python train.py --balance_loss=0.00543 --init_std_router=0.00694 --optimizer="soap_variant" --weight_decay=0.025 --warmup_steps=200 --schedule="cos" --batch_tokens=[65536, 131072, 196608] --doc_mask=false
Below are experts of layer 5 (counted from 0) of a mixture-of-experts language model. Rows are named router (the router's row for the expert), up (a neuron's input weights, with its number), down (a neuron's output weights, with its number) and show model dimensions 0-127. Each number is 50 + 15 x the weight over its row's rms, rounded and kept within 0 to 99.
Before each expert's rows: a language model's description of what the expert responds to; "comes after" lists some tokens at least twice as common just before its tokens as in all text. This comes from a sample of Wikipedia text that the model never trained on. Tokens count by the router's weight.

# expert 49
What it handles: Line breaks before section headings or list items, and LaTeX math symbols like braces, backslashes, $, ^, _ in formulas.
comes after: "\n", " |", ")", "}", ".", "$"
router:45 49 38 32 70 51 63 66 42 51 55 58 56 48 58 71 25 35 40 47 41 87 46 48 67 57 56 84 57 58 39 43 32 66 66 46 63 40 40 53 47 26 74 46 49 89 43 23 59 70 51 81 37 50 62 57 52 11 78 49 23 50 56 90 52 34 74 35 86 35 36 61 64 59 52 35 57 59 45 49 39 49 52 55 54 36 51 27 43 29 40 44 57 63 37 26 48 62 51 50 20 31 37 33 46 55 51 51 36 39 33 69 56 62 56 34 38 48 51 63 46 42 71 52 62 52 77 70
up1:49 54 28 55 58 84 29 51 46 59 70 52 52 59 55 58 23 67 65 66 64 55 58 44 69 19 73 68 37 59 10 57 52 52 77 33 30 23 43 26 58 54 66 79 60 45 55 67 52 51 40 34 55 40 46 79 54 54 70 19 71 80 68 48 65 47 21 35 54 51 57 19 59 59 38 49 31 29 82 41 30 42 30 57 44 50 51 53 39 45 62 37 62 47 49 53 34 60 49 33 46 52 34 54 49 41 64 55 42 56 32 49 22 25 62 43 61 54 42 47 64 58 61 41 25 53 27 62
down1:41 59 54 42 72 62 55 74 75 39 74 57 81 36 63 51 34 53 60 53 64 58 63 36 30 24 70 54 33 62 47 44 48 43 63 56 59 58 78 45 37 41 45 61 51 59 35 37 37 72 81 44 58 45 64 70 10 64 54 09 46 77 48 41 62 69 65 41 63 18 65 81 47 41 63 43 44 61 39 45 63 73 61 57 53 44 74 69 52 23 35 31 40 49 41 44 52 59 55 61 50 27 45 31 47 35 42 52 69 50 41 61 59 28 57 39 64 67 81 67 50 56 50 48 15 46 49 43
up2:70 63 47 56 73 66 47 57 76 57 44 50 45 57 57 29 31 53 37 73 65 60 65 43 53 60 28 38 45 12 41 94 45 56 54 57 56 73 24 49 47 49 59 34 55 38 70 50 35 58 50 42 64 56 68 52 65 44 71 69 73 63 81 39 46 38 70 82 61 47 46 73 65 39 66 76 38 28 68 57 35 49 66 34 60 62 45 08 45 33 42 53 25 67 73 59 49 44 46 29 47 62 57 42 33 48 51 42 44 44 42 48 40 82 54 72 54 52 48 52 20 57 19 57 54 42 46 56
down2:54 17 42 60 59 47 19 40 22 52 41 62 22 66 48 53 49 25 42 49 38 53 80 64 59 60 35 45 12 48 56 29 62 59 37 50 64 45 53 50 41 41 53 48 51 69 34 37 52 34 62 38 48 71 57 50 63 66 34 48 51 74 41 39 41 21 60 79 40 51 45 41 26 25 72 35 63 49 40 68 44 47 36 62 23 48 23 80 54 47 68 07 42 38 45 40 69 53 66 75 55 63 51 48 60 75 74 64 53 52 32 61 61 33 40 51 51 79 61 52 57 53 59 46 42 52 25 70
up3:22 68 34 65 69 36 51 74 34 49 73 46 43 80 31 82 78 58 43 28 59 51 58 41 56 37 44 72 51 52 55 68 33 67 57 43 37 47 30 58 38 59 45 34 50 52 25 30 51 65 65 68 63 13 39 41 59 88 49 66 47 35 66 40 60 95 49 47 41 63 53 58 48 31 52 49 46 41 41 35 69 30 47 35 45 50 32 55 57 53 72 44 48 62 25 41 43 48 53 64 54 29 46 83 38 74 47 53 64 37 36 54 53 66 37 58 30 42 31 35 69 42 51 35 21 42 53 32
down3:28 88 64 54 51 89 57 59 77 54 58 38 38 34 67 22 51 62 58 52 26 54 28 65 52 25 34 48 52 29 52 47 65 51 41 54 50 72 60 19 27 26 54 41 67 34 56 30 59 61 38 45 63 37 41 63 44 66 37 45 61 46 57 53 45 38 47 57 69 45 69 18 58 35 51 55 68 43 35 50 71 59 55 90 28 33 58 46 31 39 52 42 35 49 64 61 70 29 50 62 45 60 60 33 35 45 41 41 77 53 64 41 55 45 61 76 53 54 28 47 45 53 50 38 42 88 30 75
up4:27 33 55 64 72 54 82 55 27 24 53 29 62 48 52 64 56 73 68 65 64 69 53 29 64 48 37 37 35 23 59 49 34 78 66 35 82 46 36 45 47 52 43 52 56 51 66 43 51 51 46 19 33 55 35 58 39 53 62 33 55 68 40 57 41 95 45 32 76 44 45 39 37 48 66 50 73 28 55 43 45 25 45 74 48 30 29 42 75 51 40 25 54 33 40 56 50 52 67 30 75 47 61 42 60 49 76 40 55 37 64 63 29 71 55 41 49 53 60 60 38 58 84 58 64 56 43 61
down4:58 37 53 50 56 51 31 42 73 44 11 35 49 28 22 40 31 62 48 61 69 52 30 28 44 40 37 61 49 85 56 64 57 25 22 27 76 52 72 67 46 43 46 61 55 37 48 32 50 46 59 59 78 39 52 42 43 16 43 47 33 64 27 38 54 42 61 72 50 49 62 73 68 43 53 60 21 57 61 54 26 58 64 43 44 34 39 36 60 60 38 60 52 48 45 50 72 27 36 32 48 51 50 43 67 40 25 54 32 39 54 30 51 58 59 84 29 16 72 53 47 46 23 43 40 43 38 41
up5:48 49 57 61 86 45 36 37 37 59 33 29 25 46 49 29 46 76 56 12 55 64 47 37 78 61 44 36 63 58 44 62 55 23 66 53 80 58 52 17 34 38 75 36 57 36 32 51 99 54 50 59 49 39 54 49 68 73 47 37 42 52 54 69 50 49 44 36 49 63 39 48 46 25 35 30 47 77 54 36 32 44 56 31 48 39 44 61 55 57 18 62 46 54 53 58 63 40 62 63 68 31 50 30 53 43 34 52 27 53 47 56 45 27 68 27 54 50 34 43 69 57 35 63 68 27 37 51
down5:47 55 58 64 19 59 31 40 33 54 23 70 33 46 57 48 44 41 43 52 44 33 55 42 72 54 52 38 52 60 39 41 39 42 66 54 45 31 47 58 46 60 33 64 68 36 36 48 61 69 58 41 72 37 81 91 50 56 49 56 24 64 67 50 45 38 29 24 33 41 48 55 42 40 80 71 45 67 40 56 43 49 62 41 73 45 69 67 36 47 60 53 38 39 54 28 55 69 71 70 50 40 62 53 46 56 26 39 28 62 00 69 62 54 74 59 43 46 48 15 37 63 47 34 52 49 25 73
up6:30 35 43 37 79 43 51 45 47 63 26 75 13 30 41 43 52 41 62 43 54 54 23 64 39 50 65 54 62 48 40 24 50 85 48 35 61 51 52 30 66 24 40 40 51 66 57 12 38 33 34 52 66 52 34 51 37 32 66 70 75 38 39 75 55 31 67 55 72 25 42 53 55 28 65 62 51 52 54 29 43 48 83 58 66 47 61 82 37 63 28 47 47 42 61 44 46 47 51 57 55 36 56 38 47 35 56 58 40 40 76 62 69 61 56 42 17 31 45 49 55 46 42 45 47 30 48 85
down6:30 57 51 45 56 61 45 68 81 52 40 56 44 58 77 85 48 55 51 36 20 60 21 28 63 53 39 44 40 41 48 56 33 58 42 49 54 64 32 56 54 74 53 64 36 47 35 88 47 35 29 63 50 38 70 62 55 48 57 60 43 41 50 59 47 62 41 67 51 73 35 76 55 39 88 26 58 56 45 47 63 66 25 55 38 64 54 33 42 74 54 39 28 60 45 55 38 57 50 64 46 59 50 55 40 48 47 55 57 54 56 74 42 69 71 46 41 70 71 34 62 50 00 52 38 13 60 21
up7:57 38 10 62 47 54 54 58 49 36 75 71 64 74 42 50 51 43 41 62 45 43 53 77 49 44 47 42 55 49 50 39 43 53 42 75 36 49 63 25 50 47 28 29 61 61 42 92 68 50 35 52 45 56 63 38 56 46 47 53 62 51 40 37 73 61 43 54 53 74 66 42 74 67 63 54 42 54 80 65 53 86 34 35 70 62 37 57 21 61 99 45 82 41 23 45 56 58 72 80 69 47 20 47 49 65 55 76 43 59 49 59 63 45 35 63 57 42 52 41 35 46 46 69 45 49 51 35
down7:56 58 65 44 66 40 33 53 61 35 47 37 58 59 56 47 42 28 47 49 66 60 64 31 59 48 52 72 51 36 53 73 77 67 45 46 36 46 51 43 20 28 26 61 62 32 63 51 67 67 62 29 53 82 70 51 57 73 48 26 39 47 49 52 88 70 38 39 32 52 27 35 59 80 34 78 68 60 68 27 58 47 34 24 40 62 46 73 43 61 59 42 73 56 64 41 22 54 46 51 36 43 39 67 88 36 94 54 54 59 63 62 57 32 57 41 53 49 53 43 50 60 41 55 72 54 49 66
up8:33 38 62 32 33 60 44 60 68 46 67 30 63 55 67 32 59 49 53 52 69 64 53 22 43 44 52 60 39 49 64 51 51 37 37 35 53 64 44 35 66 60 75 51 56 55 15 10 45 78 53 55 41 34 57 60 55 44 51 69 51 43 49 21 78 37 40 42 79 69 37 53 66 24 46 43 50 28 66 63 51 26 72 80 49 60 57 40 44 44 50 90 51 58 45 67 36 56 48 49 46 59 65 46 75 64 55 20 46 61 44 52 69 41 47 42 49 53 62 46 15 48 29 16 75 42 61 28
down8:66 59 54 42 61 46 28 45 41 67 37 61 74 35 46 54 46 73 70 55 79 22 76 61 50 66 62 16 35 17 46 51 64 44 77 54 52 56 43 31 68 81 54 50 78 26 46 55 44 38 38 40 34 57 24 52 54 67 48 39 57 51 99 28 32 62 40 50 37 55 61 49 41 27 55 69 60 40 64 41 49 30 40 53 39 57 45 56 37 54 67 52 57 45 69 56 75 53 41 41 63 76 74 56 47 50 30 73 31 36 28 46 72 50 53 62 31 47 27 60 74 46 52 46 66 43 45 51

# expert 42
What it handles: Year endings and small numbers inside parentheses, especially lifespans and citation dates, e.g. (18|66–1929), (20|13).
comes after: " (19", " (", "20", " 19", " (18", " 18"
router:39 32 61 34 69 37 56 57 25 51 50 60 66 46 70 79 42 17 45 44 83 38 43 62 46 55 35 68 62 62 47 56 38 48 57 69 62 50 40 77 32 77 41 49 55 67 70 72 43 29 24 77 39 61 57 77 62 35 41 71 47 32 56 65 37 66 53 44 46 40 36 29 61 17 42 25 36 45 37 29 42 69 45 36 57 44 42 38 37 76 75 38 46 45 46 61 46 64 57 58 76 08 58 35 38 65 27 58 55 50 55 41 43 58 63 62 43 48 39 42 45 63 81 60 52 36 72 55
up2:45 61 57 23 34 35 42 29 87 27 53 60 41 22 76 48 30 43 68 38 47 37 41 57 54 62 46 44 72 39 52 39 40 74 66 50 40 50 50 47 69 60 55 59 76 73 77 58 69 58 36 32 41 51 53 76 68 24 56 11 60 40 55 60 57 38 69 42 78 60 37 68 40 18 72 48 48 61 62 43 65 82 67 29 44 39 60 68 41 57 30 63 68 53 47 29 53 51 56 60 79 40 55 50 53 48 53 17 47 49 50 53 51 44 40 43 59 41 49 45 71 60 31 50 50 26 28 30
down2:45 51 32 25 35 37 18 24 91 36 49 72 56 38 32 35 65 41 57 54 50 43 63 61 44 42 46 60 64 26 51 36 72 47 27 51 34 39 46 46 32 47 59 32 49 61 63 44 62 42 50 39 56 50 77 65 62 49 59 60 40 22 21 60 59 50 67 48 82 75 70 38 54 58 56 54 68 46 42 32 65 60 52 23 65 75 55 32 12 64 43 49 44 75 61 55 37 50 56 51 53 45 37 57 50 61 72 54 18 48 63 42 49 46 34 25 67 49 84 21 28 53 68 46 50 54 58 48
up3:32 50 80 59 56 60 28 47 68 41 43 44 48 43 62 69 40 39 50 44 48 59 62 52 26 75 51 43 42 41 41 53 53 42 79 58 53 61 45 36 86 52 54 26 44 67 31 62 59 25 51 07 37 74 31 52 47 45 69 46 53 52 43 65 61 58 50 85 64 70 67 57 59 37 48 41 41 60 46 39 50 90 46 73 41 55 53 26 27 51 63 51 45 44 41 47 56 67 63 21 63 35 47 17 27 57 28 60 24 53 60 43 24 70 74 49 40 51 43 45 54 52 36 51 27 31 46 20
down3:67 63 49 72 37 50 57 59 60 46 73 56 46 79 59 54 25 78 42 30 40 26 34 58 31 76 43 69 39 35 62 47 49 49 57 45 43 11 45 61 39 47 14 64 46 33 51 50 34 16 56 34 50 43 41 41 35 80 63 44 64 42 52 72 37 57 62 27 38 52 77 50 51 63 59 54 46 20 54 68 59 33 38 33 57 53 40 52 73 63 32 35 47 68 68 39 55 69 34 29 23 36 41 55 38 27 63 46 74 47 49 30 44 56 47 76 65 76 50 29 54 69 57 55 55 49 25 44
up4:64 57 17 60 78 38 53 64 20 36 55 53 37 47 46 61 55 51 48 76 68 64 62 30 36 65 45 51 46 35 62 70 48 66 46 40 52 70 63 72 42 49 52 42 13 60 61 36 56 47 62 49 30 56 42 40 73 43 40 50 41 56 44 71 40 47 54 34 55 52 47 28 65 44 50 07 31 59 35 55 49 42 58 49 52 30 39 59 45 44 27 73 42 85 48 51 75 75 46 70 55 47 43 24 43 56 58 42 18 49 64 51 51 17 25 40 39 34 27 40 42 56 21 27 63 34 80 42
down4:54 60 64 46 39 25 57 51 74 24 61 53 32 54 91 53 55 49 35 55 54 30 49 24 63 54 34 61 54 36 45 42 29 41 70 62 71 76 46 50 48 39 45 62 51 38 39 68 50 31 49 38 39 46 46 64 24 28 40 51 36 47 42 41 76 45 48 71 51 50 51 55 34 20 46 73 58 46 54 91 43 65 48 31 44 53 64 41 46 71 64 30 44 56 31 25 40 68 47 40 55 31 41 62 69 61 41 88 67 40 59 25 57 63 16 42 75 30 54 77 42 78 44 37 52 54 56 40
up5:30 71 63 33 59 36 37 38 39 39 49 52 47 72 44 36 60 19 42 28 41 39 52 67 33 59 57 62 40 65 71 23 43 34 43 43 48 44 36 72 55 71 52 63 64 35 81 56 35 23 60 32 35 30 22 41 57 21 58 48 38 63 48 54 67 45 21 54 52 66 49 46 95 49 47 64 51 43 59 45 41 73 52 57 69 66 54 33 54 34 69 55 36 76 28 83 15 70 40 37 58 54 62 51 54 40 41 37 40 64 43 70 30 69 42 41 37 70 25 58 58 46 56 37 53 54 63 60
down5:54 41 36 30 55 61 21 61 54 44 46 55 47 51 61 28 76 58 40 54 64 41 46 32 25 74 43 42 54 29 64 81 78 84 48 24 66 56 54 36 52 57 49 43 39 28 73 60 48 62 84 71 21 67 53 41 27 41 49 58 66 75 45 52 31 56 32 61 53 62 22 82 53 43 37 53 44 58 81 67 61 25 31 80 54 48 45 37 59 57 42 44 54 40 41 51 77 33 56 67 40 50 61 44 61 53 56 58 52 61 34 41 39 51 64 75 59 50 67 36 52 67 30 55 48 41 56 16
up6:35 57 32 25 37 51 31 42 47 30 64 42 63 38 55 58 55 47 57 43 52 45 13 67 30 35 47 71 73 22 57 45 31 49 59 41 49 54 44 33 47 49 48 42 56 42 24 56 49 29 75 51 39 56 42 66 59 24 51 71 57 36 54 71 46 49 36 76 60 45 43 56 55 55 35 54 68 50 54 58 16 56 34 52 60 41 50 49 46 36 33 61 61 46 76 74 27 51 16 59 89 43 48 40 85 16 28 49 36 30 46 66 39 50 58 91 60 65 28 55 36 65 67 55 52 57 37 44
down6:51 45 62 48 52 55 45 73 30 37 83 57 32 45 57 45 38 38 60 54 41 57 25 49 72 17 19 59 51 28 58 52 41 43 59 39 42 51 35 49 64 48 47 36 51 52 45 43 55 40 46 57 36 50 32 52 72 27 60 46 30 33 64 46 54 68 18 66 45 14 66 56 50 40 65 13 70 31 53 55 43 53 47 68 71 64 72 21 61 60 53 50 42 30 34 55 54 73 44 35 42 63 87 59 49 33 30 65 52 37 73 67 89 60 59 53 57 53 83 58 50 76 72 47 62 58 57 57
up7:48 45 46 55 52 24 42 40 51 30 54 54 59 78 40 40 50 66 34 56 55 58 33 40 33 67 41 37 72 68 48 48 48 25 52 69 14 60 20 74 59 66 27 21 55 50 49 39 71 34 64 48 41 62 64 58 24 36 64 73 65 71 50 36 47 33 42 49 87 52 76 72 46 63 65 38 38 56 80 43 61 55 61 29 61 88 27 69 34 56 53 47 35 80 53 56 63 63 67 34 49 55 57 72 48 51 57 38 59 45 59 53 47 27 33 55 33 57 41 36 65 44 49 39 36 35 75 43
down7:66 38 40 60 62 69 29 48 35 31 42 32 31 26 36 41 59 45 07 60 50 38 48 57 45 62 61 64 71 47 34 24 65 50 52 48 33 40 52 43 49 30 66 58 58 48 46 65 56 52 33 26 48 67 44 46 38 54 39 55 60 40 55 45 55 41 88 54 63 60 22 23 41 48 39 54 58 09 37 68 40 30 25 46 46 58 42 86 63 68 54 59 44 37 58 33 41 19 23 67 76 61 37 36 53 35 56 28 44 40 50 58 51 59 43 45 49 07 32 67 33 35 44 48 44 41 33 57
up8:73 42 51 32 32 78 75 48 42 60 38 46 50 43 84 43 44 59 70 55 68 51 50 44 54 57 56 65 52 45 77 59 68 38 31 45 45 71 38 42 83 56 58 45 28 82 46 54 49 51 36 52 25 37 72 65 52 32 40 56 26 41 66 76 41 25 50 39 45 59 41 46 24 60 59 84 43 40 60 48 34 48 60 55 18 44 67 34 36 73 46 67 45 44 65 80 54 61 42 54 20 71 37 27 40 44 59 28 51 74 62 34 52 33 42 50 73 65 48 24 43 33 38 62 40 28 47 39
down8:62 41 50 32 22 44 44 42 38 57 39 48 56 37 21 65 62 47 54 54 70 43 58 55 74 51 77 48 41 43 25 54 35 16 63 60 60 32 47 29 54 54 76 08 55 60 67 36 40 60 41 36 68 30 37 44 60 58 81 41 65 31 72 50 71 41 50 58 42 65 57 64 38 35 53 75 77 48 38 53 36 42 84 34 43 62 40 34 73 66 42 45 76 73 40 30 50 47 60 60 70 40 52 58 44 47 44 76 53 45 64 62 41 48 43 27 25 32 47 64 45 56 58 38 31 40 50 88
up9:49 37 97 70 49 59 37 52 27 30 38 45 32 60 65 37 87 56 61 27 31 56 48 41 68 45 32 82 58 19 53 50 68 37 38 53 60 71 38 46 47 40 57 48 38 56 55 73 68 54 48 49 13 46 31 76 40 70 30 50 45 44 21 60 37 45 37 46 56 45 71 40 47 56 55 66 67 17 60 33 48 43 60 59 60 41 50 22 64 53 58 51 59 62 72 70 28 45 67 76 71 50 40 47 46 47 46 26 75 15 47 48 46 44 49 48 55 70 52 54 43 50 38 63 32 48 36 58
down9:71 37 23 53 57 43 39 41 63 44 56 27 46 31 64 44 43 36 38 36 58 51 51 29 79 54 49 44 70 44 50 54 30 70 44 51 47 36 69 66 32 56 50 44 56 56 73 45 61 41 42 83 73 73 61 43 51 27 54 24 51 38 73 72 59 67 75 57 50 25 60 46 62 43 93 32 58 26 21 54 44 45 71 38 40 32 25 63 70 42 63 37 55 58 53 79 70 57 44 57 55 61 36 69 57 87 74 39 58 43 60 55 52 42 78 53 58 37 64 66 29 68 40 47 34 44 42 42

# expert 34
What it handles: Single uppercase letters or digits in all-caps text, identifiers, chemical codes, math subscripts and chess notation, e.g. CENTURY, UNII codes.
comes after: "I", "/", "A", "O", "E", "R"
router:44 41 38 53 24 64 45 41 62 80 46 76 50 58 41 72 72 74 55 46 55 81 31 45 69 61 49 82 30 55 47 43 45 96 60 47 43 44 61 48 43 42 67 30 48 58 55 46 26 64 33 56 46 25 46 23 80 18 44 61 45 42 51 62 37 53 72 52 78 70 31 39 55 63 58 24 61 52 42 45 63 30 54 41 56 42 52 27 47 56 62 57 62 44 25 28 41 49 40 73 52 74 43 47 38 70 58 38 27 49 56 32 54 46 62 44 59 29 38 53 19 66 46 50 67 77 51 62
up5:25 43 41 24 48 50 49 49 54 27 63 18 78 55 52 62 83 71 49 50 38 73 33 59 38 76 58 87 67 42 42 33 38 82 63 69 51 86 17 53 57 65 76 77 49 54 48 53 47 22 35 46 58 41 66 52 58 56 45 67 48 30 54 46 36 47 61 79 32 46 59 41 51 35 40 83 29 55 64 49 52 34 59 65 43 74 47 61 54 79 41 46 81 55 51 44 30 72 63 58 59 49 52 62 56 53 42 72 41 68 55 49 27 46 61 51 60 35 39 63 59 44 59 53 54 48 44 37
down5:47 46 55 50 42 59 27 24 70 44 60 52 69 47 56 63 45 68 34 72 60 60 06 58 07 67 57 49 56 52 48 78 43 48 23 89 51 59 64 58 32 75 35 56 31 50 78 39 48 38 36 60 63 53 56 55 81 58 45 37 62 73 54 51 64 73 55 26 42 42 42 57 16 51 35 68 31 59 40 49 25 44 63 34 57 29 49 42 40 35 57 62 52 32 53 28 56 42 28 61 50 70 58 47 39 45 51 60 56 28 63 39 56 39 49 27 44 53 48 49 30 34 62 72 54 43 82 35
up6:34 44 39 46 35 54 54 54 57 50 62 47 51 53 68 55 44 59 46 57 55 34 19 59 38 46 70 39 56 58 57 35 64 59 59 32 46 61 57 39 35 44 70 72 93 38 47 46 67 28 17 30 49 27 38 14 55 49 42 28 76 55 43 73 67 73 49 47 46 59 50 64 41 64 48 55 45 51 05 22 44 50 34 42 80 68 41 52 79 43 56 64 47 49 32 71 45 52 51 67 41 33 43 35 40 47 65 58 26 60 62 23 29 49 26 23 38 57 19 49 63 47 50 69 65 47 49 37
down6:70 64 74 71 52 43 68 36 52 76 54 54 57 60 52 55 59 47 54 63 26 48 56 53 55 64 39 16 69 36 63 52 35 30 29 35 41 49 40 55 66 78 44 61 77 41 54 35 59 47 55 48 46 33 49 50 36 60 45 67 43 55 26 57 54 60 56 60 26 69 57 70 53 41 70 43 34 34 49 54 21 30 52 57 32 73 58 79 60 45 56 69 58 38 54 64 45 43 20 39 64 14 12 54 60 38 51 25 40 34 29 27 19 35 19 38 53 51 47 61 69 65 52 60 78 36 46 48
up7:61 48 34 62 49 28 46 57 59 42 81 41 94 53 43 49 50 34 25 20 29 66 46 21 26 37 50 41 51 47 16 52 37 35 38 25 35 69 52 42 27 50 60 51 54 42 44 75 61 65 39 58 52 60 73 63 44 80 53 85 69 49 42 32 50 44 37 43 48 61 35 65 45 34 62 45 67 56 42 47 31 67 53 70 43 69 56 60 61 66 52 37 39 37 46 26 34 29 52 46 61 44 63 56 60 71 61 49 66 76 67 44 64 38 43 38 31 68 62 55 60 72 72 45 60 36 52 82
down7:46 54 41 55 31 62 55 64 53 76 60 36 53 19 93 33 33 48 53 58 28 25 44 33 54 31 53 42 68 44 71 67 46 56 45 31 55 62 74 09 50 59 49 41 28 45 48 57 40 47 40 23 53 67 44 71 34 47 55 53 52 45 37 35 43 23 34 36 45 61 51 86 34 49 58 41 62 53 48 00 27 49 48 51 49 68 26 55 43 28 58 36 49 34 47 53 48 40 26 33 58 79 60 52 48 42 47 46 45 33 60 50 40 70 62 61 28 44 60 11 55 45 60 51 43 39 40 31
up8:53 42 30 40 54 73 46 40 45 51 29 47 55 26 51 50 64 57 58 38 61 35 45 45 49 50 43 82 68 64 51 59 54 79 74 25 36 32 65 53 59 41 55 36 22 59 67 20 47 50 31 43 53 33 50 53 75 53 40 57 78 81 38 78 94 57 57 41 33 77 59 67 19 52 34 17 79 28 57 34 45 34 66 62 41 44 37 44 62 58 32 47 63 68 31 47 59 58 44 54 35 53 50 42 54 43 69 35 36 65 44 59 33 65 41 34 57 67 28 36 38 57 47 59 48 32 53 73
down8:43 77 39 77 37 52 51 28 50 62 41 60 15 62 69 58 53 22 65 34 49 54 47 84 50 24 61 38 54 44 42 39 37 65 27 77 52 47 54 62 28 58 38 40 73 77 24 70 61 32 52 51 30 58 57 57 12 59 51 55 62 41 60 59 54 34 60 48 31 10 50 56 48 25 64 45 40 55 65 44 74 45 33 33 31 56 46 58 49 42 30 63 60 52 62 54 53 48 48 42 48 21 31 40 28 44 31 54 49 81 58 62 54 34 54 45 37 53 72 29 29 78 37 54 40 68 42 54
up9:51 63 30 75 54 69 48 39 47 53 43 41 46 42 31 55 35 40 35 54 19 44 40 63 41 50 59 34 54 28 38 46 65 68 55 58 30 65 72 43 51 35 60 43 22 65 62 32 54 41 22 54 26 52 52 31 69 22 41 58 64 41 60 62 63 32 49 73 44 18 62 36 50 49 48 74 21 35 18 35 58 60 36 51 48 32 47 74 56 56 38 73 59 64 61 35 96 81 52 23 52 70 62 31 62 51 48 59 38 54 38 43 52 49 76 42 46 29 36 35 24 50 53 48 67 39 52 60
down9:21 27 39 59 36 49 82 48 56 64 55 55 50 50 33 74 35 68 35 35 31 68 53 47 56 76 56 68 69 29 75 37 72 61 78 61 34 38 50 35 67 71 35 67 39 64 73 48 47 58 19 59 49 31 55 51 51 43 52 46 74 38 60 25 60 47 73 71 70 81 33 56 32 41 69 48 42 66 80 44 44 51 78 41 30 54 51 43 57 45 51 58 48 52 49 31 29 81 69 40 54 45 35 55 42 37 54 73 67 58 55 52 42 54 44 46 30 52 46 60 78 64 36 63 72 51 62 76
up10:22 67 55 37 53 28 57 49 52 50 31 49 76 67 33 42 47 59 46 68 64 48 51 47 34 66 44 36 48 47 53 42 35 44 58 51 37 43 33 62 72 58 43 58 35 53 48 63 49 66 47 46 42 50 48 66 53 60 39 68 87 56 46 41 83 56 27 50 37 09 42 71 11 75 52 82 50 51 78 50 41 75 71 45 45 55 55 57 64 51 89 51 34 46 47 62 16 45 74 34 46 09 37 63 61 48 61 40 46 56 45 44 50 52 31 49 32 42 20 33 56 63 77 52 51 35 44 59
down10:59 64 33 43 44 65 62 68 52 71 68 61 29 38 69 38 39 47 19 41 57 32 80 58 62 49 63 66 64 64 19 70 40 49 71 39 70 31 61 36 33 57 62 39 37 82 49 56 48 34 61 46 37 54 48 68 48 49 71 31 34 64 57 28 31 42 66 47 32 69 43 37 64 36 49 41 65 90 60 58 61 41 40 49 75 34 68 58 48 55 52 72 69 47 59 68 75 40 44 19 41 41 66 61 73 70 63 26 40 31 65 27 36 52 46 77 63 58 60 62 60 54 61 60 55 34 45 40
up11:52 43 82 37 51 67 65 58 45 53 39 57 68 47 35 17 57 50 20 44 47 53 42 52 45 48 61 68 57 62 44 45 64 57 40 59 55 55 95 59 44 38 64 89 47 53 58 49 28 48 43 53 48 26 33 58 78 32 63 37 65 59 67 48 35 40 55 44 77 71 66 36 63 70 57 62 48 56 54 43 50 77 53 30 41 58 77 27 56 35 61 84 49 70 40 72 54 39 47 49 61 55 66 54 50 30 42 38 43 78 49 55 63 46 47 15 56 29 44 77 23 47 57 62 45 59 11 60
down11:45 33 68 60 54 56 69 72 29 45 54 56 41 49 25 48 64 55 83 51 42 57 52 58 62 58 38 27 27 51 52 40 48 32 52 26 54 56 64 68 39 59 42 46 25 80 65 52 49 13 55 68 60 24 68 25 60 23 46 36 53 53 37 53 88 61 47 43 42 50 33 65 78 53 67 38 45 55 55 52 61 44 26 50 29 57 49 66 54 38 51 39 65 58 22 64 27 45 71 63 77 52 59 76 46 55 54 58 69 52 29 24 56 54 40 45 39 64 51 67 73 18 36 31 64 49 23 61
up12:43 56 16 49 36 52 43 60 56 64 35 50 58 70 55 40 45 53 49 61 69 49 43 31 64 57 73 31 67 42 56 10 61 79 59 70 61 58 51 42 41 35 41 78 43 41 39 75 65 31 43 77 56 67 51 42 57 18 40 88 58 50 43 65 50 71 75 39 35 65 76 28 32 48 29 53 43 42 38 40 50 55 63 60 43 58 30 55 41 78 49 57 56 50 79 47 56 75 54 45 35 42 71 39 49 67 52 62 55 40 44 38 53 31 69 19 41 51 53 80 73 56 64 60 23 54 33 35
down12:54 26 64 34 39 60 60 22 82 48 37 57 68 75 60 46 49 42 41 32 40 43 39 67 65 30 43 48 49 41 32 53 37 70 60 60 52 52 39 42 41 23 36 69 56 42 39 87 57 44 31 43 75 31 59 53 49 42 59 60 68 32 54 38 62 40 50 57 51 70 71 54 52 31 46 43 20 34 54 43 29 63 37 67 59 27 26 71 39 35 66 58 46 27 55 17 54 49 60 24 56 57 56 69 41 69 28 65 50 61 21 59 54 81 61 61 42 40 52 64 34 63 23 32 54 27 31 34